python train.py --n_layer=8 --d_model=192 --n_experts=192 --experts_per_token=4 --d_expert=96 --d_shared_expert=0 --activation="swiglu" --moe_layers=[0, 1, 2, 3, 4, 5, 6, 7] --router_score="softmax" --normalize_top_k=true --routed_scale=1.0 --balance_loss=0.0024 --balance_bias=false --router_noise=0.05 --router_cosine_scale=20.0 --init_std_router=0.00679 --lr_router=0.000896 --n_head=6 --n_kv_head=1 --head_dim=32 --vocab_size=31178 --norm="rmsnorm" --norm_place="pre" --norm_eps=1e-05 --positions="rope" --rope_base=38300.0 --rope_fraction=1.0 --qk_norm=false --attn_scale=0.177 --tie_embeddings=false --parallel_block=false --init="trunc" --init_std_qkv=0.0406 --init_std_o=0.0102 --init_std_up=0.0406 --init_std_down=0.00622 --optimizer="muon_variant" --lr=0.00642 --beta1=0.95 --weight_decay=0.029 --lr_head=0.0083 --grad_clip=1.0 --warmup_steps=200 --schedule="wsd" --decay_fraction=0.69 --decay_shape="linear" --final_lr_fraction=0.05 --batch_tokens=131072 --seq_len=256 --doc_mask=true --train_tokens=820400000 --steps=6260 --dataset="wikipedia_en"
Below are experts of layer 2 (counted from 0) of a mixture-of-experts language model. Rows are named router (the router's row for the expert), down (a neuron's output weights, with its number) and show model dimensions 0-191. Each number is 50 + 15 x the weight over its row's rms, rounded and kept within 0 to 99.
Before each expert's rows: a language model's description of what the expert responds to. This comes from a sample of Wikipedia text that the model never trained on.

# expert 4
What it handles: Commas, including fused forms like ), ., ], after names, ages, dates, places and score sets in lists and prose.
router:36 15 67 56 49 40 38 54 44 66 33 55 43 58 82 51 34 78 57 44 51 33 63 56 62 54 53 51 43 47 61 30 54 57 51 30 68 67 56 49 46 54 57 53 36 77 73 90 45 45 50 50 37 59 07 62 39 45 35 63 43 35 52 52 66 55 66 47 55 51 20 41 70 59 53 24 57 63 61 75 53 53 51 77 54 61 35 48 49 51 54 64 19 57 42 61 74 42 57 58 54 49 58 52 66 69 53 44 45 41 35 53 75 35 22 74 49 56 80 53 64 35 43 62 48 28 49 56 46 59 32 42 44 64 62 46 42 38 58 61 19 70 39 40 38 54 38 43 38 42 92 33 37 53 22 42 43 27 56 61 59 59 41 77 31 50 43 59 67 40 49 05 44 76 44 35 82 37 83 42 57 46 70 53 78 58 26 39 55 76 51 59
down10:60 36 46 65 52 39 51 66 60 52 41 55 73 57 70 43 41 52 57 49 43 20 56 44 54 53 44 53 57 51 74 64 70 50 34 87 43 26 79 51 49 57 51 40 36 37 31 24 53 44 42 58 45 56 57 08 64 43 35 43 69 58 55 28 48 49 70 48 42 79 80 50 41 41 54 77 72 51 25 37 21 66 47 59 58 54 38 48 63 40 59 45 35 68 41 35 62 50 47 16 22 54 29 66 60 42 68 75 64 29 75 52 45 35 45 69 40 24 63 67 65 61 78 57 55 61 45 48 81 58 37 38 40 55 68 33 39 45 39 52 70 46 51 34 39 56 67 63 58 66 38 94 59 31 48 35 35 52 61 34 31 31 43 49 29 89 67 70 35 39 51 53 51 30 62 40 55 82 26 60 43 48 53 46 45 42 24 57 62 49 36 33

# expert 61
What it handles: Nouns and descriptive pieces in species, plant and animal descriptions, such as genus, species, moth, fish, -idae, brown, hairy.
router:43 60 47 74 48 51 24 35 73 60 20 34 43 52 66 58 37 49 32 78 71 39 68 48 60 60 62 66 69 58 73 60 64 52 16 52 23 34 49 61 24 58 51 43 29 59 68 49 36 63 64 49 25 78 27 53 48 45 46 41 61 34 51 39 58 52 41 59 58 57 58 59 59 32 56 46 55 55 37 37 79 53 53 58 41 39 55 72 45 70 61 42 44 16 47 56 53 49 45 39 56 47 70 82 46 50 25 61 42 63 60 40 59 54 59 81 54 33 59 60 38 49 34 75 53 47 58 40 56 59 34 51 89 40 45 44 84 22 06 36 65 47 40 44 73 49 32 39 34 56 63 54 53 42 81 63 51 34 52 50 12 41 12 26 58 51 45 60 78 53 58 44 68 68 56 45 64 61 64 68 30 37 66 49 80 60 65 46 57 36 49 58
down1:26 42 44 17 82 36 50 45 54 56 44 62 68 39 38 47 19 66 50 43 46 39 69 41 66 48 64 21 55 37 77 67 38 16 66 56 66 71 50 56 39 64 56 53 67 37 32 28 43 43 47 48 44 56 34 50 56 34 45 39 42 38 47 26 47 62 48 27 77 59 35 68 60 15 55 56 45 38 31 74 52 45 35 49 44 47 64 41 28 32 51 44 69 64 47 37 34 55 49 63 19 31 67 66 28 52 51 46 29 37 40 35 74 60 72 46 62 52 47 72 52 55 26 46 43 25 68 55 68 73 48 53 85 56 29 63 68 33 49 48 54 54 36 48 20 26 15 70 41 43 37 60 59 21 52 55 92 60 27 34 72 40 58 54 43 71 54 43 54 50 46 58 57 26 50 55 59 40 60 40 74 35 56 40 39 57 59 58 56 30 71 40

# expert 34
What it handles: Word pieces inside Slavic and foreign surnames or places, such as Timok, Diderik, plus short first names Sam, Tom, Alex, and some digits.
router:60 30 35 52 78 55 44 34 65 43 68 44 32 43 58 23 39 67 72 47 43 40 93 44 81 84 33 33 41 67 35 56 40 42 45 42 60 51 56 67 14 41 70 37 62 58 78 43 39 45 13 29 42 54 45 49 46 44 67 56 48 52 55 63 62 56 65 65 31 74 39 70 50 50 51 35 38 34 40 54 98 56 51 38 46 40 24 75 79 36 47 34 20 61 62 68 39 67 51 56 38 76 50 39 67 48 27 67 59 24 58 46 62 41 34 56 46 43 46 42 54 34 27 46 25 38 47 39 43 63 39 65 68 31 61 60 56 47 56 38 44 67 58 58 44 47 28 48 56 52 41 59 50 58 50 45 30 31 62 66 57 34 33 43 49 53 49 20 28 57 26 57 37 46 56 43 44 40 55 53 94 66 52 72 80 39 58 63 34 65 47 34
down0:35 60 66 35 28 49 51 45 55 36 48 65 66 87 42 30 64 53 70 25 55 59 25 49 54 74 54 34 23 74 43 43 25 56 40 61 42 50 55 21 65 36 50 47 42 56 87 44 54 57 52 31 55 43 40 56 53 43 75 40 64 40 79 26 60 52 39 65 65 14 44 55 59 66 41 66 62 42 40 26 41 59 36 53 40 43 50 42 57 50 39 54 60 46 41 40 57 92 66 25 67 51 34 39 65 40 33 68 37 58 68 62 66 64 15 54 55 48 55 26 41 36 30 72 59 48 43 66 60 19 47 50 44 32 44 74 64 55 16 36 70 28 40 54 49 52 81 51 68 57 21 58 39 55 53 56 51 58 56 73 49 66 56 47 29 53 30 34 40 38 41 69 57 65 36 44 54 13 47 15 44 62 61 40 63 44 51 31 69 43 62 33

# expert 18
What it handles: Place names and nationality adjectives, especially York after New, plus London, California, French, British; also final pieces of surnames and places like -land, -ville.
router:20 61 55 48 54 36 45 31 51 56 37 55 29 52 54 60 68 68 51 76 59 54 69 45 59 46 43 33 73 23 33 71 50 52 25 72 44 51 44 84 32 32 61 30 41 40 60 56 36 45 35 14 22 46 28 59 45 67 56 68 60 38 84 41 76 33 54 69 32 47 29 49 58 81 36 49 47 62 54 55 54 51 29 39 27 40 67 84 32 82 54 43 53 33 41 74 76 58 45 77 57 42 45 51 39 55 23 58 52 63 69 73 67 55 50 40 49 39 65 47 29 54 32 80 59 54 62 33 66 87 36 51 74 57 51 56 57 41 35 70 42 01 46 31 50 47 43 34 46 67 55 45 66 53 54 40 48 48 54 57 27 34 45 28 36 68 51 33 55 53 71 19 57 56 54 34 49 38 47 54 34 61 55 63 65 48 52 48 46 42 38 45
down1:64 56 79 63 46 36 51 72 47 33 64 77 61 55 43 18 52 37 80 33 55 77 43 75 48 12 52 45 50 66 29 47 48 39 54 68 36 50 69 41 72 40 38 51 41 35 32 49 33 55 87 55 86 81 42 70 45 38 45 48 42 36 39 62 64 54 28 31 51 43 51 39 66 23 44 69 49 70 43 41 17 43 55 41 55 71 35 53 59 60 44 47 25 39 58 46 27 51 64 51 41 70 45 42 25 52 71 36 55 47 36 54 25 51 66 65 36 73 52 50 80 64 53 42 52 78 33 69 30 25 43 50 46 43 30 34 65 47 31 47 50 69 44 53 57 42 60 38 71 41 43 43 14 49 53 49 31 64 49 37 77 68 43 54 78 33 39 73 59 35 68 58 46 56 33 58 51 71 25 28 26 41 52 43 61 30 49 44 55 64 64 53

# expert 39
What it handles: English surnames and place or college names in sports schedules and text, such as Smith, Detroit, at Rice, Cal Poly.
router:40 09 48 44 43 35 48 16 60 46 58 61 32 69 49 48 52 54 31 71 47 51 59 60 66 68 35 49 48 53 45 59 43 45 37 75 45 55 47 53 35 19 73 47 66 26 54 58 35 64 37 22 20 64 51 44 51 63 60 72 40 39 54 53 76 44 28 83 35 78 40 26 57 46 48 62 41 38 51 37 69 74 35 28 27 52 46 86 40 59 43 65 57 48 43 87 55 45 67 48 46 67 38 27 45 27 40 66 64 52 80 80 47 70 41 57 27 42 51 29 27 40 49 62 43 66 70 37 31 55 50 40 77 65 65 55 46 64 64 60 52 47 41 62 57 37 31 36 63 52 48 72 86 72 64 58 47 41 33 53 10 63 59 52 50 53 48 41 42 52 39 36 44 43 16 40 28 33 41 50 57 20 56 38 57 44 43 53 40 44 32 49
down0:53 69 48 66 40 43 40 69 50 31 57 65 56 49 74 57 48 39 67 43 53 53 75 53 27 69 47 42 56 48 55 68 59 73 40 47 35 42 38 17 59 28 62 57 60 46 45 62 41 35 51 54 46 44 39 51 55 47 26 48 50 72 42 69 45 36 30 40 47 76 60 49 36 61 71 57 28 36 59 78 93 79 53 68 38 63 34 65 83 72 66 63 19 51 52 66 52 47 36 52 63 18 52 62 43 51 42 43 65 55 52 31 50 52 39 34 35 41 34 69 67 71 54 66 47 34 43 53 43 64 62 52 13 39 65 61 52 39 43 53 15 56 77 70 69 32 13 47 51 60 60 65 37 42 26 22 47 50 34 47 29 48 35 32 53 78 29 43 44 52 48 36 28 16 52 46 58 44 65 55 30 53 58 40 47 34 33 46 35 14 68 32

# expert 0
What it handles: Mostly the preposition "from" marking source or origin, as in borrowed money from, captured from; also "Gls" and markdown table divider rows.
router:43 39 30 50 47 53 57 39 60 67 44 45 26 49 70 19 37 67 41 48 36 27 52 62 51 64 42 26 73 69 45 49 46 66 32 55 55 73 52 60 10 39 52 32 37 75 28 63 37 41 55 47 34 65 27 67 68 48 53 66 72 30 76 54 58 55 44 52 52 51 45 44 71 45 66 41 32 40 72 49 70 59 44 30 39 40 60 29 42 42 52 29 36 53 45 58 47 43 58 76 65 32 74 40 32 75 10 30 57 52 54 46 56 57 35 58 50 04 56 62 47 49 50 73 45 54 71 43 57 44 19 66 50 47 56 76 59 67 40 59 31 50 42 40 48 46 62 19 52 41 59 61 87 25 44 66 24 27 59 45 23 41 52 48 47 66 35 30 43 38 40 57 68 35 40 33 77 39 76 59 66 34 15 53 54 57 45 47 40 34 39 49
down10:61 50 72 81 37 39 61 55 21 70 50 71 49 36 81 61 14 64 57 55 40 65 25 65 58 44 65 39 60 49 39 50 48 37 55 56 40 74 32 37 25 40 50 59 50 51 51 51 52 37 33 53 40 91 51 58 47 54 54 53 61 55 16 40 40 47 57 60 60 56 46 46 42 38 43 67 39 40 57 43 37 73 36 53 47 37 67 50 55 28 26 52 47 68 87 70 52 65 57 58 63 64 10 36 53 60 34 54 37 40 62 53 85 53 42 43 72 50 50 75 62 69 43 70 81 39 54 53 47 35 58 64 39 42 76 68 30 69 35 60 14 36 70 20 46 61 40 33 49 37 62 30 33 80 56 61 37 20 23 52 53 52 48 44 55 64 57 33 42 75 36 62 28 53 75 34 51 29 53 35 45 59 63 38 41 36 51 62 54 65 38 34

# expert 43
What it handles: Quantity and comparison words before nouns, such as other, more, many, some, several, such, both, various.
router:63 42 57 58 37 63 36 69 39 58 10 69 25 37 65 61 08 51 44 42 33 10 68 60 35 47 52 49 68 77 55 61 62 51 28 41 45 49 56 53 26 67 27 26 39 31 58 37 26 61 36 58 39 38 26 48 39 65 57 54 33 33 43 37 66 26 44 53 53 59 52 36 75 42 51 36 48 54 54 62 67 68 61 76 49 46 71 53 51 79 42 52 39 32 60 67 38 61 33 36 36 65 75 57 41 43 31 28 45 41 45 49 35 63 37 56 82 43 53 52 53 48 57 58 47 53 54 24 64 60 41 63 74 34 26 61 38 25 33 57 62 16 31 37 61 51 79 56 25 52 62 35 80 29 52 56 65 44 50 46 45 45 40 22 57 66 49 41 49 44 67 65 44 29 35 60 66 85 74 47 63 40 42 73 38 52 50 64 38 38 38 36
down0:43 37 40 43 51 28 43 46 22 34 29 56 82 51 45 36 29 53 45 64 37 58 01 58 45 41 41 53 53 53 41 49 67 35 94 36 71 46 23 43 74 48 63 41 36 46 64 57 73 43 64 57 20 36 37 49 34 59 33 56 62 62 31 52 21 41 68 61 54 47 52 62 38 71 57 61 40 43 58 34 40 57 41 22 38 55 53 57 65 68 65 46 58 37 26 26 66 26 36 64 81 60 53 43 55 49 23 51 58 44 42 52 72 75 60 33 33 50 35 53 58 81 26 62 51 55 45 64 48 53 48 52 52 37 42 45 41 87 56 50 38 21 61 60 49 36 66 71 61 55 57 46 45 46 34 64 73 46 44 53 73 71 42 50 48 34 65 44 33 44 78 50 91 59 60 66 74 43 59 85 55 28 47 26 36 43 46 29 44 40 46 53

# expert 32
What it handles: Coordinating words and separators joining list items or clauses, mostly and, also or, commas, &, but, nor, which.
router:32 40 54 72 25 61 48 47 77 61 44 55 29 56 47 44 38 75 45 47 12 30 87 46 26 54 55 62 63 55 61 56 71 54 48 32 58 57 52 59 55 49 41 37 47 35 39 55 18 34 60 44 37 33 06 79 41 43 43 40 46 40 42 52 65 31 62 20 49 40 27 46 58 34 41 39 31 79 47 51 56 78 32 78 54 58 51 42 46 40 51 44 51 58 59 56 59 35 60 61 68 25 36 59 64 48 51 25 39 40 42 61 52 44 47 84 54 32 74 59 56 61 55 68 37 40 59 59 41 38 38 70 52 69 47 68 52 25 61 62 09 67 37 54 43 56 43 11 44 57 51 39 37 42 54 47 57 58 43 38 48 55 60 54 46 42 62 49 91 44 28 51 57 60 45 22 67 57 83 49 60 61 53 57 83 67 38 70 20 76 45 58
down0:55 48 41 60 45 40 73 67 26 47 67 51 82 52 47 37 57 61 71 81 50 80 49 44 26 27 48 54 32 25 36 54 51 60 52 51 37 61 41 68 38 41 81 50 45 34 50 42 44 19 73 45 43 45 54 40 24 50 70 63 64 32 29 29 38 36 33 58 55 57 50 33 53 27 28 48 49 60 75 46 24 60 55 47 33 39 60 38 31 40 31 46 43 74 36 21 74 33 29 70 63 45 42 54 43 59 60 65 47 54 34 37 39 77 29 64 38 83 51 71 68 36 47 41 30 43 75 66 70 56 44 26 44 51 38 37 55 35 63 70 26 59 48 27 50 45 55 66 49 51 61 41 82 39 52 63 28 46 13 38 56 45 31 23 47 55 39 73 62 43 64 44 61 70 71 48 52 50 57 33 55 30 38 34 60 53 34 74 70 48 53 22